config.toml
n_layer = 14
d_model = 96
n_experts = 8
experts_per_token = 1
d_expert = 48
d_shared_expert = 64
activation = "swiglu"
moe_layers = [0, 1, 2, 3, 4, 5, 6, 7, 8, 9, 10, 11, 12, 13]
router_score = "sigmoid"
normalize_top_k = false
routed_scale = 1.0
balance_loss = 0.0105
balance_bias = false
scale_expert_input = true
init_std_router = 0.00982
lr_router = 0.00103
vocab_size = 16384
norm = "rmsnorm"
norm_eps = 1e-07
tie_embeddings = false
optimizer = "adam_variant"
lr = 0.00195
beta1 = 0.95
beta2 = 0.99
grad_clip = 2.0
batch_tokens = [32768, 65536]
seq_len = 1024
train_tokens = 603100000
steps = 12664
dataset = "wikipedia_en"
Below are experts of layer 10 (counted from 0) of a mixture-of-experts language model. Rows are named router (the router's row for the expert), gate (a neuron's input weights, with its number), up (a neuron's input weights, with its number) and show model dimensions 0-95. Each number is 128 + 24 x the weight over its row's rms, rounded and kept within 0 to 255.
Before each expert's rows: "mostly gets" lists some tokens that are sent to it at least half of the time. This comes from a sample of Wikipedia text that the model never trained on.

# expert 3
mostly gets: " with the", " to the", ", the", " on the", "ing the", " the"
router [157 125  94 156 156 145 156 108 155  29 138 144  95 102 151 140 125  99 134 139 110 159 146  94  96 135 146 136 117 145 145 101 108  98 141 128 112 176 125 112 120 111 142  88 122 146 144 149 114 140 103 134 150 149 145 128 133 122 137 135 139 130 116 146 101 102 151 128 121 149 115 150 144 128 143  96  90 146 104 116 168 133 160  98 106 124 148 137 136 109 163  58 166 125 114 133]
gate0 [140 114 122  88 137 167 131 154 148 138 153 177  91 158 141 140 135 141 136 145 132 154 143 143 106 132 138 114 120 126 144 163 145  99 113  93  96 147 126 158  96 142 115  80  71 169 153 135 126 148 132 173 130 152 157  93 126 117 120 103  96 111 115 117 117 102 145  94 154 119 166 137 158 105 146  77 118 109  79 116 137 101 149  96 119  94 164 144 130 143 106 126 111 128 146 159]
up0 [126 181 120 111 167 159 162 129 106 175 133 121 110 150  93 128 150 148 166 134  92 142 102 163 105 160 133 122 160 108 116 120 125 163 135 139 103  90 141 134 122 113 116 145 151 141 123 102 126 142 131  93 162 108 127 112  97 105 135 120 105 120 156 132 139 105 127 148 122  96 139 112  86 101 158  83  77 135 165  70 173 123 114 100 123 101  97 115 111 109 125 137 124 165 127 106]
gate1 [163 136 130 149  98 137 141 136 130 148  96 136 112 117 107 142 118 151 124 131 124 141 137 133 101 128 155 129 155 151 158 125 115  70 198 127 112 174 101 132 123 108 144  60 145 113 113 136 117 180 101 123 140 125 111 106 118 169 137  99 114 130  92 127 132  99 155 163 161 134 105 147 120  98 144 126  88 115 126 129 160 131  95  79 104 144  88 112 109  98 146 119 170 129 129 151]
up1 [131 133  92 135 139 117 134 128 125 143 120 138 140 145 132  96 128 154  97 153 159 117 118 137 116 139 109 121 128 154 134 157 129  89 145 117 132 132  62  79 135 139 112 140 170 167  97 122 113 152 103 142 138 192 133 116 132 128 154 122 104 106 111 168 139 144 126 109 121 125 107 121 133 116  94 123  43  78 128 136 161 133 136 138 122 142 175 141 140 114 126 177 143 172 141  95]
gate2 [128 113 109 143  78  94 119 122 125  88  96 114  92 123 146 153 121 121 112 124 128 108 129 109 150 116 137 127  92 196  96 144 130 104 135 159 128 163 153 112 124 126 145 117  95 142 126 102 149  97 154 165 122  97 149 113 150 102 152 113  88  96 144 123  99 146 126 169 127  72 147 143 149 141 147 144 114 145  95 138 170 157 137 154 119 127 168 124 156 133 185 127 143 102 154 142]
up2 [114 108 202 116 141 127 115 118  91 151 168 136 141 124 161 104 163 120 116 110 153 151 158 137 134 114 128 159 130 107 105 109 137 122 135  82  93 115 134 136 112 138  84 107 138 127 152 106  98 148 122 105 110 170 143 129 150 144 123 134 142 167 134  96 172 106 141 111  94 145  77  69 119 132  98 155 158 122 114 135  95  89  81 158 161 123 132 105 113 116 119 140 113 125 130 125]
gate3 [133 100  99 101 149 122 100 146 149 130 155 180 125 117 113 144 115 143  95 144 108 116 136 162 159 118 117  93  71 101 164 131 121  93 127 109  99 108 120 114 124 118 125  87 136 142 143 145  88 162 119 149 105 125 145  71 114 150 149 122 150  95  78 145 122 107 139 153 109  89 120  87 171 131 111 120 135  91  79 134 108 161 140 131 129 103 163  97 136 127 150 149 129 112 120 111]
up3 [155 121 147 118 149 108 132 122 133 155 105  71 129 140 154 157 167 155 163 115  73 176 128 157 117 167 137 158 116  97 125 130  65 141 156 122 131 125 121 138 121 140 118 123 111  94 119 132 130  79 143 158 150 116 148 149 142 152 110 161 120 175 143 159 196 129 124  98 157 125 106 125 141 134 115 152 132 151 157 166 112 110 109 131  97 155 117 133 120 111 141 130 168 136 134 112]
gate4 [155  94 143 163 146 148 180 140  98  91 161 118 109 129 155 128 159 108 109 156 157 208  75 124 125 105 135  98 102 152 114 134 151 126 160 109 115 129 112 129 134 107 122 130 126 126 144  99 106 121 170 126 145 160 118 142 149 160 132 102 114 107 133 146 103 117 142  76 115 129 128  87 121 112 173 125 105 111 132 135 127 110 153 124 102 131 120 138 136 143 100 139 143 102  97 189]
up4 [113 110  95 154 169 130 119 145 161  58 129 120 121 127  94  80 110 139 134 141 201 126 157 116 109 118 148 117 119 129  83 160 121 146 119 136 145 107  98 153 137 116 120 112 127 144 152 100 122 143 141 156 147 116 102 128 132 110 144 157 121 141 120 125  72 120 141 150 149 147 106 118  95 108 146 124  93  81 123 104 137 154 154  97 132 140  96 146 138 154 180 100 119  92 106 133]

# expert 1
mostly gets: " film", " work", " song", " play", " album", " design"
router [127 161 116 142 143 139 140  66 140 109 163 144 105 119 130 130 100 152 155 140 119 114 113 130 117 144  56 173 106 108 122 119 138 119 104 134  73 142 140 125 118 119 137  86 120 170 126 126 136 110  89 113  93 127 140 132 152 143  78 170 136 148 112 103 146 146 149 130 135  91  97 160 111 135 132 105 117 131  96 138 133 131  66 111 123 137 118 138 121 103 118  93 100  85 170 132]
gate0 [163 152  88 132 169 133 183 105 145 108 142 124 110 171 159 145  91  91 147 156 102 120  93 146 100 156 113 144  92 169 114  88 111 104 106 110 100 155 161  87 112 143 137 116 155 146 126 111 109 113  88 112 132 139  92 109 159 101 110 130 134 127 128 128 149 118 117 150  99 105  75 110 126  87 113 121 109  95 101 125 151 115 147 114  90 101 101 123 133 119 120 131  96 136 127 128]
up0 [144 178 118 119 134 121 110 103 125  86  77 108 156 139 136 142 109  86 122 172 143 120  85 123 102 167 124 123 126 155 113 109 104 118 124 110 139 123 171 156 106 133 128 125 125 171 152 104 110 119  94 145 129 105 103  89 144 102  69 123 123 109 127 129 125 120 135 131 139 107 121  78 135 133  90 109  87 155  91  86 170 118 112 122 108 129 129 121 102  79 135 135 146 160  96 129]
gate1 [117 113 129 130 121 114 171  93 170 106  86 120 129 132  94 151 146  89 142 109 109 140 107 118 108 123 145  74 141 167 116 157 147 150 125 142 112 173 151 123 151 130 105 145 135 112 152  95 174 105 155 101 117  76 110 140 106 130 148 166 168 117 143 169 139 142 117 109 157 120 134 135 101 108 146 105 116 101 130 140 113 137 164 160 118  93  76 104 122 125 144 142 127 121  86  93]
up1 [124 162 125 136 164 107 178  77 123 132 138 100  94 131 128 111 129 114 163 112 132 145 103 128 105 157 153 149 139 107 134 143 117 122 116 147 134  77 139 136 140 158 195 158 161 105 133 125 156 140 131 104 134 165 122 126 134 114  86 140 118 126 138 173 154 138 145 112 156  77 159 154 134 135 123 135 165 121 142  81 153 100  77 120 130 130 144  96 102 126  95 117 128 150 110 169]
gate2 [128 120 151 147 122 144 153 147 136 113 156 120  83 134 108 120 110 125 122 139  61  98 164 124  98 139 123 149 114 105 129 108 126  91 139  80 123 168 128  87 132  89 150 121 121 142 142 114 117 136 154 148 142 117 133 100 183 105 170 113 107 143 159 106 125 132 110 113 148 113 117 157 120 123 154 123 116 173  80 178 143 105 144  99 127 121 133 136 121 123 118 193  88 145 138 167]
up2 [127 159 151 128 147 114 112 123 117 114 125 136 162 142 113 145 114  87 131 108 158 136 118 146  98 123 102 133 112 163 116 135 144 123 124 156 185 164 125 125 125 131 132 133 100 152 131 173 150  69 114 121 134  78 151 143 132 125 130 122 119 111 126 135  83 141 106 182 143 138  86 109 114 167 115  59 116  90 193 121 134  80 129 140 117 136 130  93 139 116 125 133 125 167 107 135]
gate3 [142 142 107 158 115 130 125  98 132  84  97 150 181 129  74 127  98  97 100 120 131 117  92 117 148 135 131 129 128 120 120 156  98 121 147 105 144 136 110 125 114 107 154 126 134 124 124 173 142 142 121 116 118 164 176  95 151  51 141 143 150 146 148  75 144 104 124 163 154 154 130  93 146 108  93  83 154 137 140  84 147 129 138 110 155 122 114 121 121 155 107 117 108 144 139 114]
up3 [130 146 147  98  83 151  95 123 128 135 122 141 127 130 120 140 125 119 143 152 131 113  94 126 113 136 155 128 159 151  96 108 143 100 144 161 139 135 137  75  75  99 117 167  93 126 144 123 127 135 119 128 150 172 113 145 161 152 144 132 140 173 123 105 134 210  88 135 159 129 138 156 146 130 156 142 171  72  97  90 148 148 116 139 146 142 118 107 150 143 150 125 132 114 101 116]
gate4 [108 131 118 139 181 114 129  87 136 154 153  71 144 151 118 107  92 143 115 145 126  49 103 111 144 161 118 141 133 110 104 113  76 134  83 140 139 123 141 140 178 134 144  91 141 143 133 122  80 100 151 119 146 107 101 111 124 121 163 141 121  92 141 112 142 139 120 120 163 164 129 125 135 145 154 125 137 117 166 131 133 112 148 110 144 143 162 135 157 165 144 106 115 103 139 161]
up4 [112 161 122 141 112  91 125 136 102 130  92 101 108 104 109 115 103 151 174 164 168 129 133 107 130 101 124 164 101 142 185 138  97 141 151 157 135 116  79 128 135 109 159 135 148 122 146 133 164 160 157 114 184 113  99 126  90 100  98 144 130 180 124 123 140 125 122 121  88 124 135 135 141  99 150 122 159 148 134 102 100 181 142 119 125 130 109 120 139  80 136 131 134  99 123 151]

# expert 5
mostly gets: " State", " John", "ville", " University", " United", " New York"
router [149 162  99 125 179 128 115  48 155  58 167 114 132 129 134  91 124 116 128 133 124 104  99 137 134 120 103 126 157 116 141 132 121 142 117 167 114 126 146 106 126 123 114 184 147 142 134 163  95 146 148 118 136 117 167 104 147 143  95  96 116 129 145 120 125 123 123  72 131 130 122 162 148 126 146 115 149 157 163 109 121 136  87 147  89 152 159 143  94 141 135 127 146 123 121 150]
gate0 [121 147  83  90 124 149  85 135 146 129 183 123 128 104 136  92 116 160 157 151 108 147 136  79 127 141 139 115 151  91 110 102  68 126 156 131 142 101 130  85 103 100 126 142 133 120 125 110  96 125 132 102 176 141 101 137 135 142 146 139 111 112 143 148 155  84 131 147 121 129  94 149 118 131 112 162 175 153 133 165 109 137 115  98 130 188 118 112 163 149 120 102 146 119 133 123]
up0 [166 119 104 200 104 135 125  86 131  71 140 110 117 137 137 144 154 102 113 162 134  93 109 127 195 149 117 151 118 131 142 148 155 149 105 141 142 127 122 141 127 142 123 107 126  97  92 134 122 149 164 152 120 139 130 101 140 154  97 100 106 162 128 116 111 141 131 115 117 111 144 115 135 119 134  79 133 180 154 116 115  80  83 161 134 131  96  87 108 144 134 151 105 125 118 118]
gate1 [174 121 128 115 121 148 151 105 105 110 117 101  56 144 133  98 126 142 114 135 111 158  92 151  74 113 101 191  93 120 116 124 122 140  82 164 122 140  95 114 128 158 115 127 126 143 147 117 149 115 125 177 127 140 108 130  97 110 120 122 122 102  94  81 112 143 121 126 126  94 100 151 174 111 116 148 124 101 132  78 115 132 137 120 156 128 125 147 128 163 107  89 149 146 130 121]
up1 [178 123 129 107  83 107 146 126 136 111 111 124 119 119 144 167 121 113 141 140 165 138 136 161 129  98 132 136  79 133 116 137 119 133 116 142 125 156 138 143 107 120  64 113 119 133 125 116 134 118 114 172 102 149 169 157 101 155 117 115 122 168 157 121 120 149 125 112 147  96 158  71 115 148 139 140 148  71 154 134  79 120 107 109 109  98 110 183  87 125 119 145 122 162 152 135]
gate2 [ 92 128  90 121 141 147 163 120 157 115 169 122 160 108 159 110  80 139 153 169 191  89 124  70 164 137 109 119 152 121 133 104 103 124  87 139 165 125 147  95 132 124 112 137 119 144 135 102  87 115 137 142 141 121 135 165 190 139 151 141 113 102 137 110 122 128 147 140 131 120  98 144 151 128 120 137 141 139 115 159 145 147 131 162 129 134 107 165 146 134 163 122  85 114 137 160]
up2 [145 120 197 132 175 146 156 113 131 112 102 131 131 117 111 109 128 117 151 170  85 110 149 145 162 106 136 150  95  90 121 131 116  98  89 141 143 118 118 130 126 176 119  80 115 135 140 100 134 159 124 158 115  97 113 130 133 142 160 167 110 152 121  87 149 126 146 131  91 125 180 159 127 141 159 131 115  98 124 123 170 129 134 138 151  93 114 139  84 123 164 127 107 104 135 154]
gate3 [118 141  99 148 171 150  91 108 145  93 119 111 164 144 142 154  87 157 154 135 126 131 147  64 132 133 100 153 109 125 109 148 139 108 103 155 105 117 128 136 148 132 138 121 147 134 124  93  68 170 114  84 119 138 109 126 117 152  95 106 186 108 121 156 112 127 118 182 138 175 166 111 135 123 147 116 143 164 118 125 140 127  70 129 131 129 129 157 108 146 109 125 114 131 121 148]
up3 [103 139 188 131 151 101 131  80 130 130 103  84 108 146 106 123 121 131 121 154 119 139 121 159 147 135 120 136 136 129 177 139 101 158 123 136 133 138 113  87 133 140 144 139 150 145  99 146 109 142 116 126 105 138 187 129  85 136 160 155 160 100 156 100 176 106 122  99 137 131 150  52 124 147 104 159 182 141 124 113 159 105 109 148 131 101 157 129 104 119 114 129 136 128 142 117]
gate4 [169 123 132 139 158  90 133 133 122 151 135 110 143 106 136  85 111 139 124 115 125 101 181 149 119 139 149 123 145 144 162  95  84  79 135 155 102 138  93 124 153 127  91 149 172 167 130 118 119 135  98 115 162 104 111 136  82 141 174 132  89 117 123 114 145 125 105 170 129 132 132 139 107 131 107 121 105 107 135 174 153 135 189 156 107 109 135 128 113  99 109 166 135 142 120 155]
up4 [133 135 118 175 133 101 119 127 167 106 129 125 159 143 137 172 138 119 121 133  94 138 142 114 165 164 134 126 151 166 132 107 159 161 118 166 145  97 109 159 145 103 109 158 113 112 168 148 110 148 128 126 152 142 122 190 178 126 105 137 148 178 104  66 143 147 110 114 112 106 125 121 124 101  95 131 115 134 141  66 144 121 131  83 127 132 127  96 125 141 118 118  97 143 147 114]